Below are experts of layer 2 (counted from 0) of a mixture-of-experts language model. Rows are named up (a neuron's input weights, with its number) and show model dimensions 0-95. Each number is 128 + 24 x the weight over its row's rms, rounded and kept within 0 to 255. Numbers have three digits each.
Before each expert's rows: a language model's description of what the expert responds to. This comes from a sample of Wikipedia text that the model never trained on.

# expert 21
What it handles: Content verbs in biographical and descriptive prose, often after was, to or he, such as used, began, built, won, described.
up0:135132108129097155104113155129073138111146161125061131134143142100140151160149099077107169169133122141108134138155088165102138153154137133127100141122127127121123168153126138135171176153125094155125115117096138139101149157179140122140130121142121064122098121128109175128103169152116122159
up1:133119136131114132117110116130103094133117089092129151192138151136125166138099086109116142113161161114101107071135124132127155163084085097173132061133123132124107142142097148145134139158155136109091113147145124135111111131125107149094110141137164139140134067154076118101155162106103137181
up2:125174111136099113133167143115134088103146089123110133164109083153133121097113146124112136137144146121095146109111169128129143100142154086141095102117137185127127105134093191126186112159140134155156085103155154113107117092145163122153119154119131146169104146125102143107113127123151109143
up3:125162102165109105097148111183129084132141149197115102190152119138122129126142128149132120125134162135100117135134106120125124180142098096100165112148151147112150127119150138148158140134119127143131096109147161147098100101135159140098181106161130097120105109142157140101094094150139105124
up4:125141057124112142137121127164119113086153129122094158110134120147148138212129150135119124112126129141072117157164117173092141141128085132138117139147127139142154100098146141142117169120116158116123150174078113157119139127168134151156101130115138097117107160098103140126111138094104167154
up5:146097126079104147136108080131136128113121159140093094129099123124158117178114137133117093070131118090141071129122158172115133148137135112121155105117159157084116107146150132140112096117115129083102133074134122136101116122106132147127131120127148090146116126149084135110052118145133124101
up6:130096137122107167148127128136124154144136131153167113076122117131107116120123126215122091109102147139182085150090129133138109146164163168103118106114162099150150101083151139116129095136120121128144119152122114151096128141162146156151103125193138119110111132131109089152094117123108121110
up7:143100133120129138137127135109112128126106118167113127064148114159088111180124131112142144129111152115109135131140119147098106155163114149132154153144112148106092146135140096155140185132162119101147094125148131166142115102095117147107142157152130092121171168127200152117154135131133081119
up8:140126092099152101135146104200143152118165120163116111125154128080110153130080114172120138084111124136098109124098124141135111127149144142172121124122147118103127091153146140112140112126134131160123135140099092131136133138105144115091122158088136121144094146165126164124101175113148102151
up9:139145131105156120114164119160119073138111106099139117143104124096109090153126164124115083141093089177070146148126181123120103147149114118144161088118124129120139100125145149106149111140121149113099126090149133162097136152106136158143124171128129104117106174167133121151131172127080093125

# expert 17
What it handles: Month names in dates, age after birth dates in infoboxes, and the period in No. or decimals; also N in coordinates.
up1:147100166111103127140145130126156128124128138100139157123102133143160118120124107129079135101144124111103106149143149150083124137142125121077138136118181160117131160151104163140128125082111127124104114106129105185098116094133118133101130169122174144131133106110066141142159136112119112070
up2:114092104122132146137160169153120143132137171129147136112096108101080125117117164134113126137115156108113125137157133119149163133094098139140120140109175148129110145110147162134113120171158120122115169117112109187145159115112127076157135164123101148105138133141105159127117144097134102160
up3:110129111113122096149121139150142141134137163125118100122106109119111144122129116121146124126099119127107122170119128138136108157087092161122106091151159150127101116106141122150146181132141141110140193143147080111109188121137095100106170106115110128129147131174124105170128140123164085145
up4:111101146116149116119141101097114133105082148112127074095080141152090129108128087118128160129132159162109159151125133138110103112145106117097139128142146153139109110119176134126136107118109087121135213162143102156170130117159140144109145110160145155087107133134137169169073117100135138176
up5:156094130124108130096145114117149188119147141113132187160101102124143116142118102101096138134130123098136101146138123159084098137148133100116154140101189158125110155155104161134119102147090126150122149181151108146115139131119135111123155167141164137141144136103134140180142122111130085130
up6:128152100129153087154111135091110078114123133136140121130094173080152148102128172160096163169097123122102123191134126132140118113127102125132177120128158129119116122152081086112134119175107128128172115145114139131160117116122104083129115146111136100102105110126121126121150159126132103153
up7:106092142127147156132123129066128103135120120093132138140139104132124124152108081127145122095090118120152115136128167160161136135170139131140109119125157151146144137102134131123160095171176135159121111138142152163122129129102102139122113143122090144137164161121139113170110123138114082134
up8:090133127109147149125119140159142135152130149177106127110082106146156136145101183061118118117144132100131139154103094114176156132108133134133168132123112168114159119154119141133099165155168122117129167117121155097072133112139136124126139164118132126129121144142138144115112129135117143179
up9:128099081111165144095114166118096149160114140166134135097139144138110133103171111120133155083123099135129129063095133134150176126125112123132114090124131150096123080113140131154130149110135137109196106133151118078142096126112099088136129121136122128126103120112131103118138085138104123104
up10:107154155116122125101145140121098117147088088144140108152091132100135102092091123153138115135117174162082096118125091127126149195111125167107144119125156092108180135128132127118140122153150167095141127131135124140137142125135080136130132145111143100111160102144141153124149159120099090102

# expert 32
What it handles: Line-initial hyphens in infobox or bullet lists and the pipe separators of table rows, plus some and, its, The.
up1:079127161106109099089099107151135110112104146095150114092117103171135082118145103142136146126141118088131111141106108107101134130128144105147133078129148132120147123161145123135111125157141127108133107098154152139119117096108121125127148163136175148105102172121092172131159147108111129130
up2:093121100111133089094139137119127124108133116135153096151120127116158148119115141110138177116086109112150132156130106169099133125126113089193145174144118118127118143096132148100082167123158108139110122104127129177115147098124121140148151097130158128124153106113100123081140145096108120121
up3:090119107136137112120135147132103125135115129160109139127144103139170120141164126112158142139115091152166134121141093126153136127109129064131136136145107105125104102108147148126142097094124105072148127082130128146113102105105136086123098133107136126140112077154126084142123144117151130158
up4:151172063148113105107111125132148130127115119134137122127111141171142174104117125114131101146095157117130177136148133156144143107092138121114153149118116119071113142113147182155088124149108111127130113116123159163166107139125140159092111212157107125139147112101106139102105112111114163119
up5:159088128100124110123160101136128144103133142120120140128079134132147116101104104125124108122089124110110130119131132152117096158097119147106153142087144120100160135156097167099145086107099103124161096168100109182108175075143150085106138166107129143093134136115099148136145121065103087071
up6:197113133130103128123101150114092144095135126122108143103110162166149123108123121125056148114142155126108149149124148131123164150141097147126106108134153115115092128130121140139146098152135175110143106109106117163159129122149097116119085146128133110133146087110123119123148122121143108170
up7:141078146156078153086125127123116139096147126142156083131134136109136132137130193084079130160143137138159118102124142146116152125155152119183123100150167118122121135127140115139194103143133127115142127136120119152142102113146110115105117153100165124061138152111110120117120069123130129068
up8:065124111117150115116155100147136158101108129158105109150100160132125128081129141140153129094093081128157128149127122164121116143118106161122195079136145098137130140120121102149124153125097126114150131129132145133086155137118111148103115121131132142141127139137143158130144188111135165100
up9:149100137105085120144112130125156133081142123114089178138063149149109129117111085102128116109130133092134144141128117164106105155140116061139175148105179168125175115168105173132143116106118124148098126138118132167120166098139099120105122147148147138100130133109099109142103160117113141109
up10:116185135101117114148121162105108096106129128164113113100100193150140106142098147144129135116151119124127145124097151151081138160160128153109146121148137115137103099137113120127135150140120157107150160147153112163160128120133144153122108104149133116133133096134154123085123132094129081132

# expert 33
What it handles: Short consonant-vowel fragments inside foreign or rare proper names and words, e.g. Gen-ev-ois, Ar-kh-angelsk, Midl-oth-ian.
up0:119132089144105138127115114112107158109121123093133129133119150094105121090182166155094170141116165155115140143121179146172139115095100139128132142152150149100127140100128142163071091173108135132149085100126141103147099109117120140137120103150115151130068141126080100134099108149121138133
up1:113159121102113111113116142120149118137116117128126101153131154171134107148133146145115133149144154098135120157099098131125133144140111118126128155119151147109111135114140191083128103149151081153129100076114127153111128124147150143151170116138139123172152138161099143099134121118175118116
up2:116122084111132136157113138122155157130096116121153113152132158148143126119146139096070097082144117121112159118127114149090105144126140125108103096149151146124075152109151180121127125132182190088137101129118151121151135132137127077135143156090115109114099133150065092100134131122154101175
up3:126120125098151106143131180160152170112092100095135145101109148127168129118132138096134079145135151127102133121131168170127109109144147159151128092138119126103089115109144192109129123142166122110139145084124149103131121111082108136133165126165136133128052093108131113104144126109119103083
up4:117128115103126111141090151119097114116105125174090124149133159095133138148132167140096118178140148128112118153166099137129146081084089149103152096084140185109135130112132169084096163146153080129124146145110108189130145151092104128118136135149105136154116148127081143119100125072136083101
up5:119081153118136129142118183133099121100105116132117138103065125084110119139137160155164127133148069104135133105157088155127093117122127146142133089096133155105139112109134157107167115138124136121142098110109152098147131136119117140138126158157153103154103108105140158127131135123141130110
up6:095117108110146120188122168131150128126112126139139191120126144096130144131154142151136083098137175106113100123121144140130161135126117146096135115114117152114087126133154153125120126123141148128114111163127151124115125121066155161206146102161157125139121111160121106146142108127129088117
up7:097101114121118130146106182114144127123111173138148146098113128078135144125167132123112101074172088086143147149185152166109106133094109163143140097082115158131125144131142127124107099135134144162111114173128160141160117112137129143126157099147136153149136106142139145158100118108126114148
up8:111133178130164105151158104112165119138101136107185158136100132133141151155108151158132150150123144094103137107139077121138123138128111157158132113131123131134143154092127193125117136148149091144192079123117151147174127132146154138146101117148117124141139155144100140122130167180177117130
up9:102127123135145116178118143116158130129122129113125135133153130116148137129167155123172132079109145131127117142132101130118131169098103182103136135139147130154104139103139183094158098133093149117141134078140138159100132096130151127140174105099148108088117156111121126122108179135150096107

# expert 23
What it handles: Everyday nouns after the, this or their in prose, such as period, time, reason, way, games, years, day.
up0:123130123116107161125148121157124079156087096138158077160121141130134127154113129149137124096100133126125149126120116128158118177164137139115118090134088127134153106112162177142148107125162163188127116125143143158143124125100141084121129082162161116150113098124120118133122146124107098150
up1:088148105102132109061117149153122177139122128127124141065112114131168097110139117133143145120077100171097126164159140128122138147139145094100110128135141139128134149127134148138143124109130142121081161116184127092126119095082129149095094119150130112097109150119119114142122107125098137130
up2:115170141123149125111131119163106151106120123120083099154122181106136128132074098098123095141181136156128177156137122103139121146092143068135138133115150108109134135145092147146170111125138119103124154136128107160124142077142157092145112134104102101091123120141131117143150167150155126168
up3:136160121140150105126122132146110131114180127176113134110056119118176065096143159125137110100099109136169117152094184124141127121114173085136126114096091135116121134138164115110174141118122133124151121126124124112115118093127119178075128116089117127110128138081141130114168111113121091101
up4:139104102097108114153150127140112133111109137147143130099140145156144141106114102126101092135166156115130151138161145184129109121164133085150086111108143132076147117116151106132122113169100126167098133111090078193129110135102113123068148111112128119118126167122148145125149175106120124128
up5:138135162114110093122136093180128069130080136149156142131129106126122108155155107098101122114131108095114135124139122140083094140151111105095113059181111175078155153153131114076113115130099110095085104133147138133154109095111136139118121111129165142161116158189140135114124117095091098140
up6:145132125166116127110079128115105127169122080160125129169101092116126157138147114109149109106122129148128077149127112117138138199163123142137153107132155107131145147135102122136125111111139121086093124075105145151150159119103109151114090123122142117175161145161159174133149134132104082098
up7:123106099133124133158154174103090104108138125097087132150132115079139127117151107118077153111127139080086110078124132168128157111115120125127105096121094101133086148130117143100164198133135142146176113158159125115150131125146202138091096162133139146155144137142129141122133138111183120141
up8:147154119142155109138133153135170149120180122110149155138087133113143124127110161145148156106113131144101110111139146142103145178139123170154116091087118087066137169146123118114159129141116138134118144117127123142146112145131141167118131116148073103116157078142157122162185093151095113133
up9:161107089141169118135095177134107091118157131162132134100105169117144126127106137145152145091145135099129125111140095120114131132106134113120136171109139128073099156148112115125157169153114122139132129106131108112152145075142145136104136132184135121112096102183125132156160117132103121147

# expert 58
What it handles: Conjunctions, relative words and list separators joining clauses or items: and, as, that, who, which, dashes, slashes.
up0:084121136118140098163134109123113148168155116115089143152135122103157119194122109131125137139097143104135084135139134151148126130101104122113116096111143149122129170164096094124113128115114102176183135121118131135104104099122147119102103127127097068163118088101086134078098132127131125164
up1:115113102105138145116133093156150140119124162110148143136073146120110116160146087152131090126111080093133100173144109143145126138141133131147094119099198163079134152146093181138163094127095137097136123139110118139103129076151077140076139134127135141129127117117105111169161109138167097090
up2:092101144152125102089098119076173128147122115097157096079124190125157131134115139078142139167127124132139123134117123138106113144135105140104160136148095150138105158123121115121140075110121198139156109139081120139156133124124141122149100168151131099127110136150131109155128148102129112121
up3:120172139146136098176165083127130109124149130134130149120113097138128099112090126148108098067163157170163129107098115122149157101141115124127123074103116161160151189137132115116121089152177110122128098112172142154133106109139160111117114140114131133126119121114151093140091139113107110106
up4:097099142151123127123133129101144162156104143142111142144083068093120085139089120095133162163166131093108118063098129132138128139178113125151147150128177145127068130133146142169149120155140122123179149120143113147144139124109072153128157136159114109147067166139129119139146162145117140121
up5:078153114149123110149129144156130134125136109100103097090127138158134115122150092122122108131136117127148155163129119100140124112137113113094129144172120137135107098114086113127180104069139139097145130135135146149125112123139170104118112156077129218161140144105129122132152143137121091081
up6:123102083160150146103109164138120101142105139138109094095139104095114151124150120119148116145131121123150156104113144113112137130178114148140152119144158180139111113076109140087092123126168143103167138172137143139157114101124093106177174112107171119154106131101087184135121103105101128113
up7:142133143103117107124115143138140181098119153120135146124076174131132105154115101117086125133166119108150104126129119134115104141118091130116098136101173160128159127138130159146154116122119163127134138185103141104125120118154136125094133151132145174097096093135141133139154122099155124045
up8:092072126132128164135178100127175149093165145122134157076186149116147124123136179130148121166163127125117105089110125166122088162134103137115129139141149149135135122123133095158154122167158132137105096136133127117104145122120146148123147120135142094102121115133130136135114109145158163102
up9:109094122156161129126130081119112159159139149110098158105135150092205113107098117176120163108122118131128134140121134174141129125138163106083132149114130128087102128126097108169124147118131108120155128138107135142158130113167090172101123151110133116122094149124109084134111162129143184142

# expert 30
What it handles: Final pieces of foreign place names and personal names, often before a comma or table bar, such as Hav-ana, Kamp-ala, Fris-co, -ville.
up0:142141167137113141141082107143115145121127130141138126117125100183148070116167127153122135132127146097137131166157105141145125102141075119146169118111115149069157086124134125094112140132151137137140117165057168144116106122118119151135194123132138162094136143120104143135139135123137138117
up1:105103138169127120111168128122144157108066144117133122128108087139119108097128099124130130107108128127109106122121152094140135106075110153112089107121127115127106156153140146183164163114155157100137123149097119137129193124132143092173164138130132106072147125122113146135145135112083091106
up2:104082113125145089091108130160116100138141101135158075119132077139168129093101158147130124154155083142123143131135123157132102167109110120120121130168153093096152162150113134100105097099130096107116107102143093119112084116104121092074122109134149131118100080093158147169117137149137178107
up3:133137115157143099180140098135094122127144111134121100143073123145099185127136108107142120086131108125120132115155106151114140139129110128161109124157121126094131138108106134124130153103112146152096075128086138120132131115154105114122172126146129114097128128114110169181118178132141099100
up4:133107127095151191111138152114109118106141143185113130127150095132107136134164129158123137177142109120105176149173128147131100125097105111115131141096126093115129135098198121126155086118143108145106134115142117096130112150132138134118119133114102064150112097130121106113119147089144118144
up5:163118149154139140132120126120131160143162139165139136149146103080141073120128141094108161095102132104113146110121149128162130099129104143144173113159121161118113114100120134162116112135137116132149116107083106099141146117141144147106140158087123086107178148157078134122137142139088135147
up6:142121147117166120164164134103145160136108110152114136095099097140115164130148120114151145163107109137098157085172123159124118126128121100151127087103133130125138120092165114134145098092095153087116092147068133134130131147141116114063183124166162109160078167145107136118129158104142128099
up7:104113148086159148164106151155135110072106081127143121131152135168115119106124154138103130131148066120125107150103153133124157132139160122176093138080158123117115131103091127118161139140165122137071085127149145129154093110166100124140107149141095124132109160093145122144137115107111105156
up8:095104103144160149141096075116138171101105144119089091153133070118144112142080113103156146155095134112171132117110142154129125146109103159161107101163109199130131111137107154123122149122129142182153120127127108127143110135123097150122137141122106131136120084134123154124127154088122157117
up9:110118160112122109172163161102121137151187123121144149103115146129127116098193147150098128140115183117133128118140127164111139168149150109161116136147083113144133089106117131119165097108138113100146068124059105162124109154175139084128140111111119137128140108178134140123124128105132131127

# expert 60
What it handles: Inner or final syllables of names and words after a capital letter start, such as R-ale-igh, Gar-rick, Che-roke-es, ju-ven-ile.
up17:121127126132148116146086110163129091116133119143121116138116142125125143096081128096117148163133157093130110088119163178107120170153168165115130104098174152104096139078100158081112134138127145129127128119155137147099163131124127096145134116128106125143110151107089148129113164151135132149
up18:128111167144159144133153116126176112119116120112107137127132191126139128090115129108120144182126100119088121116114138149164131083124098098140157145139154122093171119100116149102133074120141154106136162131152191135141111107163127086136129140135121131122130150141134117157145146092112111153
up19:119132142129120116134130139125107125125189098132116131079116132154124112136114105104129123131152133130095118134173117198123096114136104141165130124080149135097145087141091132121110101095121131096093107158160200112142133116142130132128142164124081139110114156082110107133142128137128143131
up20:132125120137140135171120142126165112142114102155148116127113175134167154149135106087136120143124136114165127102122123146129148104124163142111158076181163118113096151095127145103150123097091144124145094110115122135172116120119151149154143125110128086122113125146147158182160150146107126114
up21:123148130114163096123097114119096118152133102100153106084195119132110110117117100152181129128116091128089080096110111153141113110095128144112153102116137162114154138130137130125156079148134075166140128155127155148107108113122093158149116119143129149122118127143082132125075132140115090107
up22:119139125104100049103111105129102122115128163107119123129136110131114111105121130180133138106116128123130123179137085151122159130150124138151131145123153133119151116124120099139101138118087115117118103130161115145127130112126076103153166111153130078157130156149100140146150148070106156098
up23:127134134119108095133141137141084142107135139138121157137089139081129121101141162138128119168098101119126103083092148144136099124133150113129145128091157131112094096115131105103175110113152185109141116126137113180153121092160128093153105138146111139137111116138099125117114154155071071127
up24:099172134120130139178114137106161131130136146164131129154159115116144152152129129096065144102141094117135146168110137131098161141114159089141134111123151096100132161088128115117161158109134137119134134097138130160125103116141093146133172122137071105124112153091152134165112139157086132153
up25:121151099127146136168116105107139080105139142121114109119096097126132153127117127159160103145124155071142132144152121103120107114145130168156178120123170134107166149122096083131165112096152152127150103135153140125173099127115173128141149138102131092081098137098113159118114140155133141104
up26:130119151146187139119110138108122130119143147089172130142119162176151131120088119073142127119131141128161149119096141139151125144128129196130127120091139090121119148129133134135128134134111158131182120095121136103161157133170168113106160185126106116125111130112133128137139123148088102170

# expert 59
What it handles: Line breaks before headings and paragraphs, and relative or clause words such as who, which, what, that; also endings like rendezvous.
up0:116147103162144122120117159149144151100093138150129151144141147095114106160168155157144146130170140154156110145158116163167127101116086138116114143111098117150105106142181130117145134141124152126162144133099134106074115081083139083114144076117134106124132159143064180166126100145156122123
up1:104159122189109183160118165065150136098147096095116120128128123101065126153125121122156161130113149166127122121137140144118132118136098135102128137101147108133114119149110172136122111086093151135128120088119074172166107127114152116137111085164153091132140122153167130158145112152119099153
up2:088131145139139124167124099143122126187123103108123151108143117136143117148122130118119151134139111101164102117143106110125124146167156086091163090112147124186142090102113106117167121132182104139145126102131124157157134085119158129177091116142140070120149084075092127134084104124119111112
up3:114105092130122128125141154143148132144135094188129122140163144136124151180162132115157146143122117126129125126172105159106137117136119110155127116099177170144132148132133150087102143116125130107153146129084101124115132092160129053126135117127111117143112108118108193138082171130128094132
up4:108148147073123114170120138142120084099146129120106099164166105137143099109127133142174121142113085119118164155150118163164106113134166150121179142103094111164098146119134160128136127180136130085168140080123146163089101128111135142111097156078137098163146140128149132107131120175123109137
up5:093116079109080119120145155126167117161102132139176136125149140133105138153100153124210137151114161104120168114158126120150114124124141130079153135134151124103100105095105104122154105131178167108152109131081116128131135134134147132110165118107127109137119107066133104103120120137094123136
up6:109119144144186137111120074124174094122117154139108123145144091130128103135133109115138164083121125096151127108122127133118087125111100190165125129072141178137116163131131130125119118104142147149176126109137104123127130149173130111130159171132113122130123088167123199133136127118109118141
up7:092140136087138121102140119129103090115117122173150113151179144150122153182096136158134152150107132134105153122162093135113155134140139150122152163087105138112092174115163144141120147144124078116099098110131164149191143109147101130150136136141122152090119128092072134158087111143131150118
up8:100117140148136157133107133146110169145112112118169103087141132126153109164133139121098132117138105127163123153115115117137139118162094167136104101132146134132153173152174133087119155097085093150122107137101148130147153080115127110138123194119089108106116138128100102076142148121166082095
up9:119138109122153135134142149147123146118080124106114098138114111132107129106163126121102161126190140086129130100121136170144115104125101132123117100123137115142119113117145150097136135110132134109110087113114143158141117137161094081110097108140177084136173137164127112081111162113151131139

# expert 20
What it handles: Small numbers, as digits or words, counting things in running text: two storeys and three bays, two or more races.
up0:101114150127114149146138137097087124139106165140122129140147135102130128136109133130137144111183135111123106149100117114155137119135123132108134096143146112126126113142125139165174122142186097142178109124091109152171093091163130110125118129137120153129171121090166127112153134180131143089
up1:142081169183075133126140118112094119137152098109147133095128137146130113130078108130108132143129143115128120146096067120160134134098117179119176113112129134120113145137120113084120152097129109112118122117124117122131107114139145126108127162052112169122097145113094130126141093190141110113
up2:148147120124151110176134150122102098154146130109151140150142100090121110133109125129109125137147127165103145122116137185133150107119135142136100091124121156149111167101089127155155119156130118091135165128129160152145156096123137129169139140100154142108156131119111171199159167149115113103
up3:109150149136138096148120097105102097074120134152142152156128134097117114125125139155127146100114094101099145144136041170078124149133136114085146154117094140132143123169143116121175125131110066148141133118133117188097107135174114099125127088123125150141128123089145130136114133180132108116
up4:109135135106174123133073090136123155112134108123110103128154126158116147127123110131126139154098127102095130120121108153143117114101142134135161143170112146133192146134083153160122123093137148135141066139103154137127152150165154146148144107100169086161116143110119124145139090132119135092
up5:113146105083106134147149138158140102130129120112133130141115155092063167111096099138125122130150073109123165126135091155158117105155123124129077122122149170110153133150093143122103127092109137088136093139132158175099154146107130169142095145152155102095107090163108145132160166156132104169
up6:144105119143128138144157138138122133105162124093110096098163148131170170118114161123141168196121133098155158140088175152099146112099150150152173118120166146115139113141107139140146104137128087100136103097100162171117134092154108170105119162116101140117098152122141106158137116131081140121
up7:133098095105145137108100099162107133112126143103142162092121187097118158157125152122133112120121126096116144059129141179151089127116156141168132097092113071132148120146121157110117114160145126085124176119132135107140146122163130140113135103117145159142138149117131127128137088112121119104
up8:109103100133141146161172166123104155136150111104152160170118119153151096110117121154111137152171083096129111105118177157104103105115133129143123120103112118121116143127155172131155121083157135103117152128128133084120115093137167124097150122141102158108086120105111119144127143097112125108
up9:103123122108146074149117120146174116140130104104107133155147155121119181116074138096157143169161125073111123169122118158103158127142121126145149111162145124140144133095138123106147117131110138155139120090138120136092117114153125098129160133110152132148150168098136149118135108103160137107

# expert 41
What it handles: Short letter pieces inside words split oddly, mostly foreign names or rare terms, such as the g in Wevelgem, it in longitudinal.
up0:111106114162151134068131129100122141121141089112097100116105135166135112111154134112132144153166151173115161144142106141120111103096100053105120092150135136094121116126125177150110122159114129142118148122106100115111120123111123112108128142178107142176110099118118133149064147115151117096
up1:122121145175158109144153165090136114100115139144150082122136152133120171142139111191155141121107119133121129158134115123122122136107152116122135170118149157122114198103147126123163121090091089141136124096119100159101160101083129117117127126135153129120127093134149097090094114144140096095
up2:105140161131110135138098157109151131100124074108091117151114139101098124111138088116135080151102147100103131135144103111150138161165134113140136124098104133130111165135153152121119170128092111098136126112165130156086127129102144075099077125133144088155116101135126142142125093117092111127
up3:114104113119140149150124193153129149118104106101125170095108132119135147124104108134118145152169115130107079079119130134138089130134125095100118082147144143089164158147117120155128144113160127171096100147135145125162097118104108121139132111159084122111139131145135170134110161137122091117
up4:111085088133162124169129158121096109119134157126123122137121156083163089116142156153092169140098114168114113127156124144119162157138106135109154082144148175130122161101130148116122152150135151140127140143161117131125116129088156132127100108139167119137127100132177077118082162130140115136
up5:095137123172091142112138147067103162144122116134125172107111181093168156114133164127145174120156127110103103115135155113158126165135140095179138103136177102104122133119106154140139073123101121149103142106162131132149117129123150129130143103176116133116124131133130151111130140145151126117
up6:099142126156116109123167105120168106138167105116151084111089139133089156123134076105140101128136153120090136119153141141140124154158143162159157158148151154114090161105108138133144104126132171115097116108111118123145157115119150171142167162132163128142116105110125075148097156099082105145
up7:103113054116134119143099115141140078092157100129095116137125119135153157126132104172099107170195137124120103146122128133133104091173137134118157147130144147108124119104122115126114150100116137177149154111134127149150116136137113145115095179139147146108122142160113091121161119131136145138
up8:108109121130134096108080139122161113117095153131135105130132152195124124103123144151101155078123116123091079147126126104159090151108122130133149139104140102118078130135126103097169131119148127100133163124134115106129151109122168135101107137113161153114097153091104135126088170150117165131
up9:119105114155172122165126155122158112117117096093101153111105134107110101123122123157094095111150107141108116147141104174118145119130101112097113135152158108108130099068121172114137121101131110153135102145121122100127109147163120140142123165118117132136156129137162146136155149058083117144

# expert 38
What it handles: Past-tense verbs and participles after was/were: became, released, named, built, known, arrested; also Died: in biography infoboxes.
up0:119081179115129134122128142180141125116163142149111119143148105132146112169152123125089132103150135153123131157071106144161129192125136145075135155163162126119127129110155127135123121148125097127133114097116122151171156144122092124125086131143140147136116102126113149147133141125138121086
up1:115152143116131108127076102162104109112093150135093171130153182122145118195155168144139127132142099164126114137130092144099136144140117140101158108156104138141120137103144149142133125099128111134103126124139122100100128129119120103174114113158143114113119155127076107101124125086108106138
up2:099127117198139130153094107168130153131115179132107111130172145131127130130144143133155134140084145130111134131149125141112114161136129191089148101119148160145125119136092144120165106102137143104164148114148153095145137118139103140125134163104148119109082096127105128127169146129092112128
up3:128152083144134134107083096146157132126144115153134128150082168098122113138120088137152106158167141130117101113114133154139137160113151122136168133165124129127089115170142127127146152142134147107131136161135122115131136082177109118088194093142111137132142128148175130120118117090122138153
up4:142124128140145124111144140107140144093151152099104096137140130087154133095157097135116138131176137116129132168168145132135137129136146137121131155048104171118126174132113110135050141104156163114125132091092123144158163170137132175127111132085106120134113133079100120122127116154135129094
up5:122133107141125134137096086108182127146151144131126121125110125106178138110132103151127186151134171097101191141140131106127138096143126144116159117171144142077126169155133081156115140143131129103138121146175142119124113094131115113159152112150187109083112129127126134133100138114120129090
up6:121113125150090133149145143111132085111130119179118126107136127107101118133115090150127110148136106109110111171102145140133112123128144132087175063118182149118130099115087139142135118164148150147161146122169137154160159123126171144165113132102148136145124144066162144127147165108135146112
up7:092113155189130157147139115122123111137148138084142124108163133111114071137156112104117155121168129121101152137118166122134126154121111138074155128129109126120093136142137194141113125102118131136152138113078124136109124142114086175128083108175107100136102130147103136102113126086128156133
up8:097125126151096205147137090155159153121113088154105148084112134140169117115137168115100143127144101097108105133159127140107153152129136157132154117112142133098181096092136143184080113155138130157110171113150130130109114118113104122142094126141168137083137155086156157139096127134145126128
up9:106153134113155130163170135127144106127200117118129125133120125099109101133135124133074111140153084140128130062170105126106139139110103100133093145116167128127118087162150117145097168109118158119104108108105137126123139142121152154128121172146123082103087115133158164171090128169117148145